Experts of a small language model.
Experts: 80 experts in each of 13 layers, 4 picks a token.
Training: a variant of Adam for the experts, 6400 steps.
Below are experts of layer 6 (counted from 0) of a mixture-of-experts language model. Rows are named gate (a neuron's input weights, with its number), up (a neuron's input weights, with its number), down (a neuron's output weights, with its number) and show model dimensions 0-127. Each number is 500 + 40 x the weight over its row's rms, rounded and kept within 0 to 999. Numbers have three digits each.
Before each expert's rows: "gets" lists some tokens that make up at least twice as much of what it gets as of all text; "mostly gets" lists some tokens that are sent to it at least half of the time. This comes from a sample of Wikipedia text that the model never trained on. Tokens count by the router's weight.

# expert 75
gets: " in", " on", " with", " by", " for", " from"
mostly gets: " with", " on", " at", " during", " from", " between"
gate0:603497549495446478507488487556443471468543454425497515523517505549465531478576529450456445474442555566464559471476520558467541441577503542486492479505542488483525477542491490490436501494453459473545574527465488466547519486513509545487504475501520524509451541524474441529482565512530490548454570498473467504482496458497503599519467522474419513489574537561584521504552516566454508554439
up0:489500549511494490465504460505495467439574445449485492514532551572557547496515529471541497473437479538535533513436495505473525491539497560477462471389556519376469518534487496466473464441490499453535530463544565457528535450535486557527446481508501484522438484549515480516499521533520485594466511491533449498469561452436551532501523555498454506473535581514555494527562568496486423488454
down0:519511484509479493531519547461508449464458569485560533507450543560499560496536465461540477581463427456455491512519501579478444492531497437546502495484526489454488481493503481578523516446457555466460387499491520515491444524540563491482513432447489427422464556529487528487524512467482448490556523509506508493563453505497515518506453490539550478428468401513505579423484515527542449514442
gate1:502488560551469543496508530512555515503458459507470497493548487387509499497389478443504437510502530486556562483524512523497463516496565473517446516531459416484483492492467521514492509576496549500452460508426432534458455449451525478564547491533484561489473500408444511498482450525504486492447544481512507473405466529437470476488504480490502521403455464513417512465427431515451492529509
up1:533521476564482497514503549530551527390483511504466503541587491416469511461468522453504478555485544439559526463549467500545472547471540492552465487583510446460493509532494533538494502535472517506481538518476468522507513421507555533545496492497481525527514529447380491524482449502483457444526509549537516474439507453449495439454507494424545447455499538538461538471455371535480497542515
down1:493565441508401531431528474444509505535519447506469490531508484408424479489403457544498523478506516504576471492513506503506481452464504559454512504521476549522442481407459535460553485589532526513397462530489497478520519470457466521476533569520561526521487553540476516446471583447482474534531424548502494501482491487451545476487492558487526559541492551458571510493492520501496463501442
gate2:486479507460482437517553498478516545472498540470430561460570501451530485439480475481419527473518512512424463540467515504512497490501555503486460508525520508459494499482464466518485492459500476448560530515520533510475497581474514430532483431469548549530505521430564479555568522457527599457539563460516474499429441482565519493485542447548546550458384495477538537541487573461525534557526
up2:591478507473565457511562449458514548459495563417437557494539457574568547454470507475425540535495553509509474488483491489500563508498526486540485505549539540513523501500481498568448485491487525493494489498507571481482565536503531493493500448461521544506542428411515527555466559437499512389541499453569504437501461518527493524471466470585503485445480510523500514583545515514496546554471
down2:475528466499492515512429514472531569620462528517541497504395455499494499476440454496513508483468505486515464561478517478438490528497537512509484497509463521529475498484603507534474502553581471487544494527511459540505560495558474512516490497499404492519554488501629515508503479513481539549419444543532522564522502553550496522574498526500442529554522451522439469523562549564472528534556
gate3:460501459493484508502479500545502443478504500510429554533520451500543509475490473500507519480493461493544502498546533445450454394485462492485599494491621564552474543525466591530540495493539480517545417441512544389503519442522494512486429514515483434528525522427511447456547433459463429470537495516463528455518545452530521508509436529490478538473537477518489504519491430462549532478479
up3:465496497478480446523429462473550433485504505504400496543592490495522410509552495482527468549529486489572493542530470511523495460477512505527526517433586529565489467519507519473566517521509454435519407464490439415530450516555466543520497501450501526529464570455517509471543422508489513479554481517504447461477585478497515487508412448473487559538541484453502507481419512504517506519436
down3:498549543477538432540478434515538479495509510481488488502535532525534465510498473516514511462473459434460514554525499404418510476513501538430457409554525453464539530492498430550475495450614470427500502423476510491493524460474570581495471519527483505514488514462516533491519587529544456384492488498472569493491515530499500511526499505576559502459498538556514519508471420522576494462506
gate4:530511546503482523442453494499510508508560555514518436494438403568482520508503467544575464535532490525515503538517564503504588519474440494487416488508463532472514508519518559500498442527523467534487444522547539569535553500523506562499456485462478416537506561501573460470464426510476496540452508502488444521453491451548426475553546561448553490525406512451435510560511510534521466538491
up4:539541577540435490489559486446515517555512500528447484540461439540487477545425477543548437452501516518466511551483505466457542507515516517503457461532507593507493500450547560524494496447499516515527450559559483537537509531552469525557520511540545474515505497542515482483470432548508439501508527466497521529374556496508438522473494534433516490464456399397469529471536571514524447472517
down4:484466447444547502500461500461546407531564434559403551467522506497564542491538471541482539468462445545482432521509463532518490478536450526480543506534556490485531450478471473481456441451546482450532525450470519523492442478496518487456414517443507497583534510495544500561510537550568551498460476516471493471511520481493534440464570530497424496534509512500599515480464517472517495414438
gate5:475452542497461463507554488508464477488487569482493554504547543556497512519405476471439447451585547492501474481513478494552573527494463535535563502462443528458516457513484477430456532467459604520555487475550431510495540545494525572458436487464492530530491472501506485455438433461467576535517510468513429526372512469529522491511536490509469483510460518518450490480524509436491559538544
up5:432504520481428520491546457448484515481502431407532496497462502510578518532410452478493513512573501449484477568461452495515541546496561488461504490483453498494515468493485557513444481483513550478558471496554529425481542555559450506425527445482470581464533447449489417458527481426484536493483501521544519473490510518456565495474516478566416533468447559529451454526544502489524552505478
down5:475474467519517482500426450480437547515487500473492517557433568434411465497496559513504517451510582501519563465452510479513495461490466496477434493496466418510513519478550465453527561513486411607489505544556512460534436484531503530548541535598506426518507606542513445521476487459465447506492469546480519537542545542527463455515487458551438511497504490480468501503506499514482531575482
gate6:522488497528556599534467484530502511530447491530582452560469425494518505454487453510520469484520506526511546521506462444506478517563451542514484487508542459560466521521481490639473558464476490452482479511558503467449498510520403435451497501575456452504476530586536522600485548533491604530484508497563543451568472520484501541490488521558533481538487530505489540514527504461503536523505
up6:531506514527542528538502463458501595488488494530460480496470450508527445461516498557527573535500492408541513494581474481532508539522459498492517444513525525410459559505467479543472515440545475458539474444515476509460511474521485509512577526445445517484454457454479482501601544525486569525520540440484511386560473461481522510459455457517552465479490445493403506505431472472561532554487
down6:438506515530471553554488458560523527464446444521561483552508458547560553520496564497544513459537564510559465492537541452455499475520569467463543466518466510475514476448572498483526474524454491512515471500474560531445520480506515519499515471520521513439454543507619457527481513482376451521535518501560518449464515513510429516576474520544465465516550535561459518455575540515537452523447
gate7:596486422548456492500544551506484444500487485416433449483517452511476568456507498518512547581445516529485513496535442509543538523546549475489452497501534522488505560574453445469540520504441559464587558434540540555473511449495470516477516533476507452500550520552587467600561500522493525553491539476452493545451522528482476505479521489515489455509480488579482501463476525473471437496551
up7:532458518551490488415486511511513453516458486498546459476475481504484502442491485447597575574448505511476480438471479527543547471537583485501441491543488495455505498503430503466499513562495436503558575472494522560508452441548500543522466452539494478486535570533487533534492516446468476613473473537594478524474529589472514541514491479468508481504502504552502464608441464526466546516514
down7:530504501403557521559487488456579472491499526450517502479563478518579464504541425469513476567600483486449479486429474457483566527532588563593527442479518540513469528501539458444472464449544525494460518480497500482490502522552491430511523478542485498445445503485524550494542487503487438538541543467502553451414500524517522517492547459566543528420449498512567519484495471473510539515503
gate8:496546394532452623469512572523481455542430581443563518520431532525507478515475478550463489454511566521484538505475524523477531486472505527504539533519490528531501416451483508498502550460491515547412532510493457589464492444481483449506507473503496539481517500538552542496492584522491524536458475505535405476478479517551524464515535543495512496498575585430514508497473563484515481548548
up8:545546451532511493473487509492494492533456522463502457474535485546456529455419475557468533485465508500487553453533575436492465434580520474462526454490455550512507500399553554535509514506546487436539534514430389514511465413394505559506483449505531517511487483555534512536464582501514542504468533476503492480534465473606530473563491521470527484489516570475436491487535495491467494515533
down8:546515428470522441544500457459493487492545501539551523498455523470535497546464530514424489456479496545493493480482543446529449570463511517560510556500505492553524531528448454564608462467490456534492489462493522487537433487461537498525416514484458448536541518477433545396518479554555454491518450533481477531618524525496539517457511523545499568514450541522456506498589460495533519492544
gate9:535408441536504482537521453455515533531500471482482537509452458499488467441583526540482454471504544493517529536551486479464456515512516537473537464526483471465458463436542507593510472486445537491526534504476438550515487532492506501592545493542496525552444505485463469530503540515500547531478491479514469503469475572451530437520561491446404576438402560402511515490434574528474525513499
up9:467432463506486509517566428531482504546574490577461535474538476516467438463560469496417516490476480484502524513515459455460432509462543454491558461451502543504506468423492496537484478454526457488539498453499507545472436559436558439526441570506511497524438477487517537543569559508465489523559490518446563497426435548459504511534476509502489544478461533538543490501487615545545533532516
down9:487482515541534458469491448451525564520444484504551475488571496456506512531493523560597492427486551558480498449483502438475431447473496516496416498481492461457571539503459461454523557554533519478553471510481521466475535467512483528495509502483587464490508580462580485471432464411498562541503538463535505543485450554594510494485526543536469477490489499554427515472422507490466450528493
gate10:502449471576532428479476469403511505465476535538434534472519545418493458582530507471499514518484461443638507485549430436545547518456528506592470548502548586518484481536510486505490526448520502436585421515455463444504461494511500480550498542484469464487416472498475520444526467503539508469533470506504513451460490529496523541523469524474477517470479461552486514500497501466529441540480
up10:486497531568526497520489442483447492534500495497427490473504538468517483546483479435494532530445457461570536521540529411580602488510482501548454540519565567523472516599459531536477554508554513421504481494531517432495444446480512464509493503446552425501467486458520446446513517441520509439566514470552530441457529531477501501500490501480526563459533483568453528561509524449523441465490
down10:486498467448513467422521504491537534526472517452540495485509525468439545475435497476440555518413580501503529563487529547462504524574477528480408473497486524468547596463511491500487502468502515467493508448448565537444486555529563518541528515480517602443464446411492563516479564526464517491499535553518534444505536485453511465465521461519515501520484511510543454447534513530574433570459

# expert 37
gets: "201", "202", "200", "199", "198", "197"
mostly gets: "201", "199", "202", " November", "197", " October"
gate0:574547569485505590491545441571514478546474509468463430463492417514559500429503505501429442481531519447522511400448505477504566522516509484478466514504531572493468519459512482545526480452543496523391413515547523512565486439490572490468505504411451472508488527528530455498498489496437532553526509468521476465518493504530545440575481520495507529478513563522469490486541538531506562495479
up0:551556492490502550519527450550479509544516496515542574476510483531552517497470542495496471494501460462464506449432500487461521557496527471515529462504425493595544494498533522504485451535621563539449481434536512553495487506560588469511510509457502474433529589449508487481505482543439505494486457512548494492585523518536473455567468499531509577416502614514454480469542461502499460525530
down0:467428459523473494521554511487541518532525553435511456464572499495565470557460501527525499489471544537472439545555489439491508495510445441474511498518473450482458466511562527535503505464388505442576525514452516501510513461467578544476505567513477443406483536517441504543443469517425519498570465499500503490540528450518561546500473556532466453481437507475495506571466524557513403478492
gate1:477543533471472532485469429463425525501500523448611454526576561470561484475486488515562468477521472558485562461536559454538503516574438501551498478465484490494486449481468536431475438465531500523510444454579551463529512506505506533523508500466499516416446484506530476547484518469515529514452513481556530429567566496474485520540504507476500468543400501499411569532455461523466494549497
up1:519434511512464478515514579425456517560519487481562552529507470476502465472471454450520435528513584530464532463518562462557464511566494480487544501556528519479489498499470534413448481491514469495510460467548428541540489546493514515447477481451520476492473574556572508508535585458507510569451516481558466417522485473518523578556480514478510537589512481477433584519464495448462513518467
down1:523440522498488556493489433424498497502484513585505524447482524479617534497520530426491456433499551448505544528524532438478502454465553535531539542532569464459499527516538525434536493537418485465537464495510464448464477529492496399508462481459535505498543537572466523493493460525509434478549487551480516462544519454484543468543524499499501467572506467542538521561438431509476557554563
gate2:516492486519512493499560516514486467467527437488410503503452513484538443488447566555451493488535531510521559494546507439557530517553553541522525506560469513547552446507503428431479573521589607514504510497565531482452572509487431435505483504520558555442534461500498511553488477536512547502524538477448486542468483479553460555441548544471471529533544499432533511516468519480533580519548
up2:536501542520524510485594498512479497512510489528505494492429522453508453488516478496473512499599534550545504462534521569507503587525544519536498584507472505528508530539490418430435458476460524487473406473483471500466546511495495497494473474503573539497494447495546451528538468468477466526500514411470500484464518502565529641454546535482457469575441447449483513540456576527554521512470
down2:452470564493515533507499498439493512486474485538500460505511548526495470569544534525469488518475456547450514468521534462525502508516452472548470538450506441513546494521453535501510485478524520487570510535464527547543559533458471481456436548384479515522488514527573585505512514510507405577526553458401489511383465455508409512571466570495485535582458527527518491501490518490494490562518
gate3:441518488569429478455520532466510479440468530465548497474504475541485493468411531448450520491491506523499475505456533460535525520541432442444431545559448503470490505518533467543484437548472558514432452427490509526483498504535569512511451468538457591540505461509456477469449539481484469384458480497474459524480517476589561551497454512592504469502466496512467533464500499460483434530450
up3:475500517515438480471527482501502475459562494500534505554490522520520478528491591441501559495494488573520475476474462474588496526521456517476469526614528522460517508494514469499484458503500536507444494460516563523469457547509468504508459514594556522473555473501432482561477468520501454446474459488520557507442523497608587565501427511538502488526452408440454518417505462518563438480500
down3:471551485495503553511530470503580532598515504442542433435500550525408489498576487494495534480497432418439508511511499486428498518460535480467483506414498496504543555505476482484498522446490506480592556517480474483486471471518531483541553545421418455520489551510476431464531480490481473526539420418517490481539521512469438489481600508505473523509528547526475587516486529524444515484496
gate4:529476524537550473477503480477518541539509485470434532486442427443480506494515528416538545499409599479586506474526522548529545520531526519511436546489561551505563497469507473503566455476502460538426490501505536499512482459520544494585513472592474604542560535484473550490532563510530433453487492474452554537453500527497433518454461448494465502495484506460491533470571486480492553484492
up4:551534533450513460483470499574499442539479518475496504488468508530500518474439512481487510547383541514531487531432498503453524523516508482525485547406537498499593543455534544572505438525513495519451570540542570486492517450509536538519476478531456537464576530481541465545605529508539518456482449503491534485443558505443428437456507465491507506502481553486469529465470515561396543521485
down4:544503519490571539537528491545429532603478540568449543447499501501488498536486547506442552533497512497457543443545555526489501523512546542438523521535515453474525558550518500543507502524502461560504484504512454487589482513521482458548463432570484483461550488501608483531496438441595551509512458500531499499520517503492462478406497502514497465565548540504452463481563572450490514553450
gate5:530465519518425495534517495574481485585496536427472463512499503513518411529463550438481520502538452524500522433524523377493512483482481481429493469510477482466491534548513598512551566468424587519469487432498449485512506515522536550529444512506570506477462518485447473479492509468519493548507514425469472488492556459497534541494502523465562503531548551477454447493441587474513578472475
up5:540470472522463501545518549526489504518497551468493480497556490448450519559524483487454473481560420484461472448547504470518560463495502457478493518485487479487496506486511520519555550341437509529439480416529519477512514515490483565537528560491539516483464518499446481440444511479507531536494552479423432468478467469489511575504537509482569533524461524469497471558359519540551568482514
down5:510517463546517471508448448476489453495497589528528543500502501502537488469538560538445519594420543527527523411521463554505485512407547552498462501466501505529453495476505514507505543465553488440527554449519528537463461450484507499541540493549480523470540480420442494554499567484482562540585477453465483540519495521500501548420438492483505458523461492495484470576385541503491445444476
gate6:468457470487502499512507504563479395469527562440573490465513566555558470492503527574489487501526419498575548548523489486501429427436436506475542495514499477529467498502523490527395556491535494558539452519493597491473546440496489519537540446508521495500515458424492557569576450557499495505502510450470491505528496491455518408520510548518529505542512489475521513538504524466480416500467
up6:527506503474471521536535498540507437474536508516429521469455526513597484560454520495444422497478463514505546494533492489462408433401558486495509526522486496512496598479476503566488501501520498551505500495486513511433572471466489479505513483474558558481456556384468517538519514540521573450511478484480492520540506492412542438517502525544483535491482538476534528572581509400512491451459
down6:436538523551513489511473467507458516471514495514509545404519483430456558510576535468435513457501533472478500548490550467501494514523564466447511500494480538513498467494484510497553463487508534501507501438549491488510428523507415473548519547539481517539400501436556494479497547467478501451486563476461466478512514592487520490508543497512368539513497543449506394518463485600449497555556
gate7:512534476515377420435507490480556479460537487464490522542523441510499487503439537536495446476510552470486516430480533549506457564554459547515523470508482498574486489481473482464557478490464574521513487517532457543566543557547506554462406493541555459535480508462513468474482506470539543552477477512440515473394523502454560555567463496478579492511468499475501586477563478506501546513510
up7:491533453533476455453468490530501442519449496480485425520520418435477485520439527568548388468475508486490500486513513545490533587473499476521490466500519485598476471462476546455465541491512540533519536511493478532590547479494499508485477460580532483514471478506499506507330482456520537483499481510467443497501520518404519521488494536484559483519477552494530487529525439508457608529500
down7:463470495548510454516477560458494507474506489413405574482487489537526512517523402497556510470484505482476474511492469516552481490580536533536528505545488464391487462531558482458484483436521478474446542478406485525415499439505504450511583499476534500512548498490467483506438510531547518461447440529486482553492505542545516463490554517502473466545483501481480464587494380529466434491512
gate8:550517472500478519441492598502469466494513492482486486502401454481508497544480516588458504499498568479508478466505485512575548460467494553475452494445480510564536539498538540506525568473473487463498486512497484523453529502412586574450475512499530525504500484517497547519450494497542589442453514422531529456415469452550525457500512472488476476603454499555558440578521464526433508484487
up8:542525472516463547407545502418514514494504432443502453472443459464446523500442518542495554496535588492467587498523489533559574564551478474479462577480443541531510451534487489481491501563511486486518450531493450550515527566418590523504514464477503476491466475482478530528439474505505522461506512502527483478464534459539537508527504531499459496515482478536452456606547465497435604480487
down8:476549512531491582482416491524514490531404490560445500454546582448483491555517466483494481549544565493507454442446490459497502520462481516537504505510573550516499517517512485424453436545490498512469496445516550465486556519511505431499516517538567564426505506540575477510450532454492532487536444551475473562500482422512493478572424478576528459512429540534570516445495495509509519492497
gate9:551545481501411457457489459491470494480518443392509531621506475519496487512495512498484495530501490557445492526516488453581488556513518502509515526491432432499544457537465469506419562459549501467476528471524517468465586594537527472570494535486496500505492514533451480551512479522499461438483535492506443539500530422522471584477461517584472539546516502491444492500462474460419524481443
up9:560512485505417491570487481471485475483498456481556544560469489489491475513488443541524528490540453529477513524536459558541485503528492564524479513478542479512502486566481518447529532439542510411530506464507471488507556599538531458485530540513451581445408501602445540507492453528508482473549498510481478508523495433524459540481519522543431459537456491536503426550405457529420542543465
down9:548570538549497524512460504525540479464536556502503509469487530579477536524471530529516499468492509531396485453505507428454478518473566428438496544536522481522467506563554498447418457524529536519478504483473545532453547490609459482468500466465494493524566487508557450541520501498398528422481537508514486477506466477443513529546596502448542519546529513514550535420542512432491524535465
gate10:559463489452560465434532567445515525457522495533437545465524501507537544518484541528508513497483495531535531482476463466543469516514474502463470613544553494490578521459476501542487482545474462539490546550517486538541503460462522515495490486524521538517470590511530466489501496473522511478501489516575522502579546526506525547622460460509526495627486516596513580427537517454536524490433
up10:560506520434585455426553568463515539427552431512454578490507511547542511548484475489513526547544537565569511499471478466516453493605477494476468514501561488551550503451528496521492512530422468503498492538508498504495536475497549552452483483553530515553469587529532476462540486479509481481472505569541531474498483504484533614497418505553499479572484517535485507434578485506507532523468
down10:460522472490470534457526514518569481468474470514544512488597530474498467501498479458540572520496434498527443542529446519523476488443531494479492562522505421540488458571484473560554506491448440523514475428444511531511472570502539489498533408430476502526490458491496507493364520555506508487526438463541415466492509477498530507480409482508499495454478511566461509550436523475480494463405

# expert 22
gets: " of", " to", " for", " in", " from", " with"
mostly gets: " of", " for", " including", " to", " from", " without"
gate0:530531467515461466460520499477515453525488537547566569425513541476608423519487621533486459500549420501512530428521480477525560546457530490528534475511495482502479495501532469494476482508501483525534549487478600522491540446466511519478402438499523502452545477466509503488550547523503610526469485496544511534558444487538529467514522564519470519446514561525515477549555500531493514549579
up0:443517578515441483541527492550603499447490498520554531481472521490514457485522628493512483514538465533512517498535465490481486561482564522500484435493468529493488538509502444548492533537539522507512517469448524490479535506529521591451570593424523525515447514446488527456452492464481517476506490484537501485547469541506532465488575492548610452490417485416470433548486467510430512503509
down0:506514493539476532453493505522477556438493468535483415537477486526435523405503514446540548523513533518501445525523481512475491519540517445524499553489488453509487442500424530450505533565526514485465469562555528478452474493400557483542526512537474474522473595486539423581508526467481456448579456519433479549475542513487441526551447577466509513486567456504485522521479571519562443488487
gate1:451510441530508513493521502580533492420495458548479664538491591552537543537576558487490541499615530536517482504538524522542485525492570524519529482498446528475546515506515529518579518460487593544524520491452451559463530510497547456489495540492505504459485588483537484527489511466491455487525523516457464504442540575550517469453506480469506510532493534553513536558484507497488475500535
up1:585491488550458517431509476491493504518470547537555494515593549521514542549469543468495419484573447524499481507567523511541499577442571529378566545501490455486532483562539513556583545489482605517519531551560422554519468540483511461471451493466533469508469527493474501485500517529515459493537528480459537524529497527531541472467526494525512464452428488562519484474449531493464480516513
down1:517445547491536512530477583548484483515497455520499554466507535519466548464521497532435521517422482540512489490479555476554467517434542527577469514523479545516473479522460468547455513469477486488521542528485548570562462354555465482419528535512439522607495561528485526463514516534439532477477392580505537522470533534491539496484525479520498518524534462441505568504546528499479513522535
gate2:519469534476471483485547552474471512501521429416535457492530557471519466429410472577469490535493487476455514463476489446461541507500488496404534416531500488549459495475513512561494490542622516537396524562490481478525531549525520495464424533566464492439427456561445478517441500493489484464566511509515481550559518559531524525461564511514551466466498529519474513490474464510514508469500
up2:509522549535497553506543547488511482524537518517495462500487479505483471456524455535520539577486526500432474439481487500435592491499537482425555417489530504590507512512551568549507460521515505574383499422532598505500451429503441495587439496452556454413527507552541503483461454579483525477509472497533496505495501505498455515494505519524482475532463528431501463508514478457454509506533
down2:525462440534474466557474419476542514417466439520391486490515526486475520464557485519485520457529527513518410554540429505479473500452470500506480545514479491425468466452486361515482543528468539524519513550535476452502496524559512506502501455522491536555460484565522569456503406475447527439573477439459486543551496449456482485495506504450499530481495497495513541436493495441473521456500
gate3:501527527506463561471458469531466470454449513498442547498564476490515478465553456444521499453572544553435471509470569525515438497550477532497484454453538478451533457489468487526532510467464529473472500564480422546509502475505538582510495465429460461479494542543546460499455452449449472465474489500467466491420543459537499618443503547452481499562453499512515420473485552596517477534518
up3:473527559466507523475497421472481501400500513457419478461478491526497519498510436457466528455570538547487504449479561563534412456538508535485491538496496518413551432418413509510512529501532532487504494528524400541527480489452569523473467484498507442480534588513570435506478475462535455492476493470445449491457555444490512594488486528471520480495502494549476461486526469532561508489518
down3:549558496526566517548543491433521524538499534521431449430506499518516505445534487464512426522459529569491545434518530509542488577470492535537533495516573467503515488525527432467491520480565463527545537490429500436520522506491463552487547540464502486517525444423540533581449529505536436440549455529541540525501506522485488535513498564509417509503520462493535506436528450504550613556529
gate4:428515520493437497410535493484478449495418436444530514538468502506478488577464514450546522536471501534487515539536486496588488557516501458464504534555463476513521496505476500433513486611499520537541548479492467581492502507509575541527525579509485481474518487452467600449527473471503480477519520529481409493501526538485479534472504399561511491427491545556484504558408496471464484477470
up4:448520425508442489445536590502511476555484455485475482539533464507487519536475570416514534551340501514481473490552482456551522444466514452533428545488555528491507481533503412415543509550470499511479509440500552566494504494500485501500461475527492505538504400433513597485509495485472554488488423479495481533481547486550477518528525509484499503495535494482508438562445494485500483526528
down4:465501425521509535504537454519520525554514482435552459571538538528483491526431554393587548531466538527502452461551464458531503447421477500487452478526443454606517482517581494481454454528493485526453456509463467490496421499549507514565489535438511554395513489480550484480439458413511472507506459509535495460528480509486532502513485501560536491500501508492549491485504463491527546497572
gate5:519522512537449591465450487467462491471555514453472411482509469544470513583480513440479469521525493491545471495534497557533489461479456476485521485479554507431540435506525485502458463468533499483519495509453524503512531484433495489511492471496463446522549527513530479532551569479526500508470515515542401483477484429501473536504520610456571479482543527476462640472463634484488494466531
up5:491552491495512515419442554508486520560489488453508448465426483592490497505467474459479432472489503509487477499429546523446549484474526433461464475414560521453518464521486523483559429511488480439537461438493462441482560475531457577536480481460464414458467505512522492470552480528492552509521458567445485488417499494499496529492518586440556453498536512540425499484485559510525516464442
down5:567535460522493493521447461493525452531564444541457531519524549600533495493455494517513495437498470509450485505515457475503488502535489440503549443427537509497357522439490487527522439464492407450520542505439540547504519510532496470538475530428508531577547407496544509468477456490449486473441454507520524472573479508491500574525502482493517448548491495559496567532511558464511513483451
gate6:445535535481508578508473516505529530473419549476474423463483477487561454425505605484488575491467548560516572526485485543483506436481499473538480544520475581476466516505494474537554503539464479457451478507520527468471466499517505453484536529493477519562455538388527515558497519516508516467446462556427560424416493474464518482536478550478524492559445539432453487549538505472512475471500
up6:483485454484478531504485479508520517563445562420542423472452485485514493422501477450476524419454472507516564494481493508527485462487439482499500562504468553591486504488494534552579447444499488429469418515485542468479458499463417454473507512505512505496566506429542509541567506517539563394485472461508493450496511493469527491496520588431541489508455495426519485496563483466533457438497
down6:450530563544517480513502447442486481533545466575521474471471453478480456507549506507515494466486527508430516444490512456439519538444493539480511509493520452497470465509430485459481572519516485499504452538467470429500490494525504545574532527521441502525484468522472442493501467486337440556512493562502494563549474480494511420520569485525459523464479510560482446508387460558466528537435
gate7:485529558526485530446529550510545500480493582440538436499557450503534523507480490536507439583586476491489518530521500497462537535532494513531512533486567505524495480533508574537531482412509569503509458519511460488499447415479447533555525509522484495467509483536498532515486518489509497536446503461584468501554523404511444477526492481456404465431416520502551512406446562466518539440520
up7:424497559475507523498663503514467471523497489524573533485513527566525474498506557471508541500532523465507530497545580430543498547480481495467561496438513511463515506533507493495499523503450554542561426458521553517487501475496454499526504470528478414531527477492450561516525509505472456488523464512582496546550538534516474477527517418622470497428463552558464463498534499504530502428486
down7:502528470511514539478464498491545497526417516550496490530568491533604513561433501543480508525541475473470470532565487489527497448504465500523449546441542567559530595519441485558448461480558564453537498472526457526553535484460441418477511504530465510448540420515519451451483494545542501515443524453508496519444492465510467530573499550543551448500446527492525529512491571459553566517518
gate8:540518481476486503439483563430475477475465452474502484509490541477479487512525508463523557498529593481483442492513533435484473499480470550506561505508507479544501510450499533441485506460472611540547502525497503517504560582505480485471532591519440575482497567560481437419464442492480523581507541458505464469493576507588461532465547449490455500498434500565497499586530426485499494545501
up8:594512501472543487475490551400447521486525498516495541483552537425488513492528497459471500484517533464484432476475567528456489521490573513458465495497509512523449478526499492489600481459441507506535528573468501503488544557509543545440510474470482561456604576495590494512430478522500501495505446410580444532468527541512491484495506489453436485539486539583477504566423506523512495497473
down8:553542504531520427467607508512546508485565477457502454443512476587482443487498499540462473566501471561500534520512435470547482467442441504502536578498552521486513575486447522485484473487492537431425524464506535416474485531398491507482487549471489502558509494458513533528490434483531496492545465474490540427510532486459503443484453492375437513484502496511522482505530552508500491564443
gate9:519473489470487473505478478479549507495483499482512452458500534483467517427534491553562524504531507512492492545510508529441427456506421463413422466482516420579494506565548526569515513395497441505481496557474547509470415454534453473492534553457486475517508444543448512488492471488486552528523509474512419505573428501460538576516513550518555496523492517492608505494446477511419477520506
up9:525451512495535496494588451540451545510460476483590483509529470419468440452396462497485444445496542452457525498456572476497501567513472516518411467483509456552484548523518576507486494506516484485491493562538499428477552491507520549526542476515542475522475522484530435459379449491531498519529436494539517457515491527460444485520503516469483489407453488538497492570424511512485464461457
down9:487438501516572505564464523506530477500523488467505519464476467525535551497537520506561477420499506461412491468554533481450456515470469517450515446486537536539482507448525479541506490530519503509525425483500471487545454523495446498468488489556455593470490389415540479498568498555512511386464474473480497531492511484600538512571449439480566506484473482492472460486547464444557545435479
gate10:486497444490468557456480507544488490521561418441565545585471378494509493519519483496505501525515506476597456457462504486560491475520485512564434455436475414444482479473469511565513521491507446417462459490469494483501559464464469496579488506536528455473526509528474522510557561461466487580512505465556494447489530530436458500458443520535505470472477525462441470489539509529511562440474
up10:469485454491443491406477488519468453488542466479510475501474505452488481520480530550431471448509529511519515493529457428460394526544457448481487509572550509435524490502520470511501458480486487458536501444579495477535491550497434473452508524524515560486487524459476495550500530505621535548461432473478517467469500471513438511520421513488522593508489408511495532465543508541456623470522
down10:509479472508492535537535527484517568473483561531476457431506521496477480466461486542498442495555505515511556488527548425459501536546577493542509541485456548483449572472455552521513527558556535559522523472469528386504508538525499425485428486526571520571573560477562538565492495500604520478504454419506547503533489503545552495485448508503477537466483528519479493475469533478553558508431